Weights of a small mixture-of-experts language model, trained from scratch on English Wikipedia.
Size: 9 layers, width 256, vocabulary 32000, 77M parameters.
Experts: 192 experts in each of 9 layers, 4 picks a token, a sigmoid router, a shared expert of 256 neurons.
Training: 620M tokens, 4734 steps.
Below are experts of layer 6 (counted from 0) of a mixture-of-experts language model. Rows are named router (the router's row for the expert), up (a neuron's input weights, with its number), down (a neuron's output weights, with its number) and show model dimensions 192-255. Each number is 128 + 24 x the weight over its row's rms, rounded and kept within 0 to 255. Numbers have three digits each.
Before each expert's rows: "comes after" lists some tokens at least twice as common just before its tokens as in all text. This comes from a sample of Wikipedia text that the model never trained on. Tokens count by the router's weight.

# expert 153
comes after: " |", " 1", ".", " 2", " ", " 3"
router:087127152116122114114143170117164111127087086099117098081123124123103151132118138106158119107147158127099147106097097122109118107128124109115133130114115163120098087132107127110154115120104160
up0:138086130116101142146154152122150130118121082083157157131164143120119129111135115131113149129168116158156114167129163122099136090111093091106154114083104133154132144132117113126125085107086179
down0:133117117146173155151152162158118130169164099133141133123138143142120123119123127122148110133161081153132153141165162112125156133104116134133152126156130108108141129146136122131115114119148127
up1:136078170167101075169146133103105151155097118155110147121153164139146137181131090113163140119169137116102121143154150088106144167114177112121130089122132133133154123142132091155159099145125151
down1:132129099111155126146160134135103120094127097159140089106133108141117121090080163149084121113114133160189106090139121086144134112104147151138139130100135102136118154172155100110121093177117105
up2:134111125110095120120159154108096151103087144157096123110119106124144104117132126113128130113160128122144064142123112111117163110099140104117125117096121151143123106124161136128150121123148163
down2:155135122149155179120154150097091111160140095147160137151102133140128144118099126109160143088104123160091137157118141094157111162098158116109128134118131101133101169138101114121098124120127114
up3:136141113098110147135150133110133182131079133096105099122132149121118082123124190169108150115170118137092158140143175178132105112155117160155155119139081108177134096138119098093119140096143120
down3:091139146153156125146107150146133170142098126123141118123122109119138124174117134114143105140132132148167082138140146121104094124135181155143112135101104204119125094139144126113152131115144119
up4:123086125175119161107110136138124137107160096136092125093139152066132136148118143131100154097139101157095110071147151178173182113160083110108116168149124129087114133127137130134108132136123157
down4:138130106135118116155109132143137131123147189100118110061114139121100133128138151155169117103136140116087107132125133081119131153146144132136132123091198151099117108106124146154153138134183146
up5:087095150096072144143108080111118156128106138126168144129111107143154102105137182088094146165147107085133155167162131158137143121142100083097132124135087129098131081109099131128141152080136093
down5:137120138147172140105120151080137090116126148122100147163116169114111170130072129136115101129133127113179107156155112135108098136126118154091129118111101114130144107098127119109172119172174130
up6:137127127114117130095170137119137142156099141135111051115120146076121112120120163151146164109164076124159116125106168147105134105173101132128147120117097144161111129110152077136170151122115122
down6:121142144150141112063129163125150121123173130101132176116114133107124131130116134167153153134117097173116103124125139160119151141111136098110092126174121148147150125117147157122091111166135101
up7:114126160145123117111128147094118166129080155135143115115136121135110114129122127130141130139137110122121104111176084117126115097117083131124143097142110154113137084143117135180136100073142149
down7:116110163103142128123097154143137148148124113123175122121105119078156168127121108089108129166129123103144176143153148134120133120073168117169159103156118120074133103184160143136137084136135120
up8:139116136108150127111127116130135115140089184129136113109153098119083163142169129141124134099166119145143139105101146140078112133183157159073118097116121120179111102141177066130120100091108125
down8:124101136116112088124097116127135115195136152154120154160098128116131108109064101100143110167074123128170115084159114116175135153161161144126123158130098146118118143107083119132149133157150115
up9:121142197146133089101117146159181116130099117113114152111137102118126097114117139123130153096165129097122162096120077126129142081117095115147123126147140174091121123131131179108123160133134191
down9:131109141108155124133107130131133148155135150118172142116117112127123141134164141113103132118116112109120183103126110094101108161101138098125154160124130125156142109155123155164136122153108094
up10:116125161128153106110131096131123130117130117082140144107169107139089157135160082132094119133101189128122141121105099090112128087120177108117151158171091142136160061150113146129145179144133121
down10:128116132137140156117164148166127156098117089156116117134170058137131113106136132112120072110062163161151110160152135109130146122107166123096161108114082137165126124111110117142125130101109114
up11:155090137105104160164141133138140161101129100137160086149102160119156114142099184148087119114100125125119087154152163150160110149140110088103133124097089114152113113116139062098126112129150199
down11:138125105137093133096131106108106132144156122150134142105131132141135134112089119165157088127132142119136102148146107124132108149093120156113149132117123118121084103146158120101145095156141119
up12:113168131176127112115119150143146100124106115073107140167116153117145158126134153096105161123136106081113113108107114142126177064155138159088156152115139177130091113117162106137151125105116127
down12:112153146145105148115156068130157101088108117119133088078152170111097142107145166134123133178142186152147087138175161113162116126151129123091126089128104146116142092096120132165137138111083147
up13:104125116149136121121160128180123115135098147131098108114140101140091108148137133124121124122136115156118138139101140143127132120130141086091191134100117107116129140153158105125117121096131159
down13:098123136107094173114128094188107095132134144094133132113170136164116122137137141175151122116101150138124085122140132141130134167125155147149123152125167112077160100149146103106120098130117136
up14:131107099151146150131118108129130147118087129108111139103133113117133129139123151140135144105140108145107039108089108175117120114119143126156126093120120128123107136137103147113164129125068165
down14:150111138141097121116123114134123132113131122139138132114115127110157108099149102098186123084149134100083125087165147124127105124107127095146094135085094118171061101131143137120116145115154158
up15:147094094122144110124081136114120115117115133147102113117126119151066124115147150115104092164146109136079118144141072127077103155172150112102146106108082158085132096130160120136170109115095167
down15:157132141096167087112086124145106147122119111115117076107128173153109087133142140120135126161131169143112159163118121120173168120086099095136129110118115076087111132103115148130133159092118127
up16:146158104167108097148091170074120151153109126109121084129156121127106168107151085147123153110114100110092168105139097160092143101137108112154154101107149114165108113116152106151107120129127119
down16:093114177107187136140103158138098110126159138131108133111145150133082121129127094149168107144106146140133101166127110119129129131139121107179142169136130081109110142123106152101166110141122150
up17:126120153170151071115146135162149152125114102079141085117110168109099146120136140115121178066134165134144141118096114111086085144160121137127115140151148081177175108133120100137175141143127141
down17:120161114097100121109159147101103109134133154118102155147136153091116113142114147143110146122118130146224099164116125123107132147167117181096148160169109128109147123152116096099122104083130125
up18:134130105125126105188156167133110169182120126125138115134149127091139109094130150094151152163115124086134120112148133099137137099106075108131161131136109146160136132161163101145118155105155129
down18:124122126094191096137156126118116112115144115143111135139155151116108101073148121149126114144141123124113115104154135084153079117110152115191122162156114152137104142118121132105148111119119137
up19:129135142116137127108124126133142168155103136148126104117126098117141137096139160088119142135123106108113127089116106127138152101113168115119101093164107198151104092146166106129148090109131124
down19:175162137127134138138151086124079118107112153154099126124098106123113135112127168182155106119140149166150127128132112155130112099126147109104141130134129128147119099108143125151104146142158090
up20:117103122089137130128141163166107137101125083139143123126127104117076146097139133119127115131138119068120126128135140144098150108163114157103126120134147145096094114122149130101146143161110142
down20:118151126150134115155106138096141133114113141141092085150122169125120145149121160116120153153150151122139166122191131116120148137140121132131124099092112111089136163122138141114092128142090132
up21:157115153128122125129092130153131154135101136138127126136150163155119145134122144124142110123140090124107136147153156148134138080097158135078144121150134119136071128120137143131127137127143147
down21:108153120161103135117150116148102077144146154087072115142133145135111168133151127165136146108096178134173064157140119126133151164141148148143116145172072116121144107089138155162081118121149110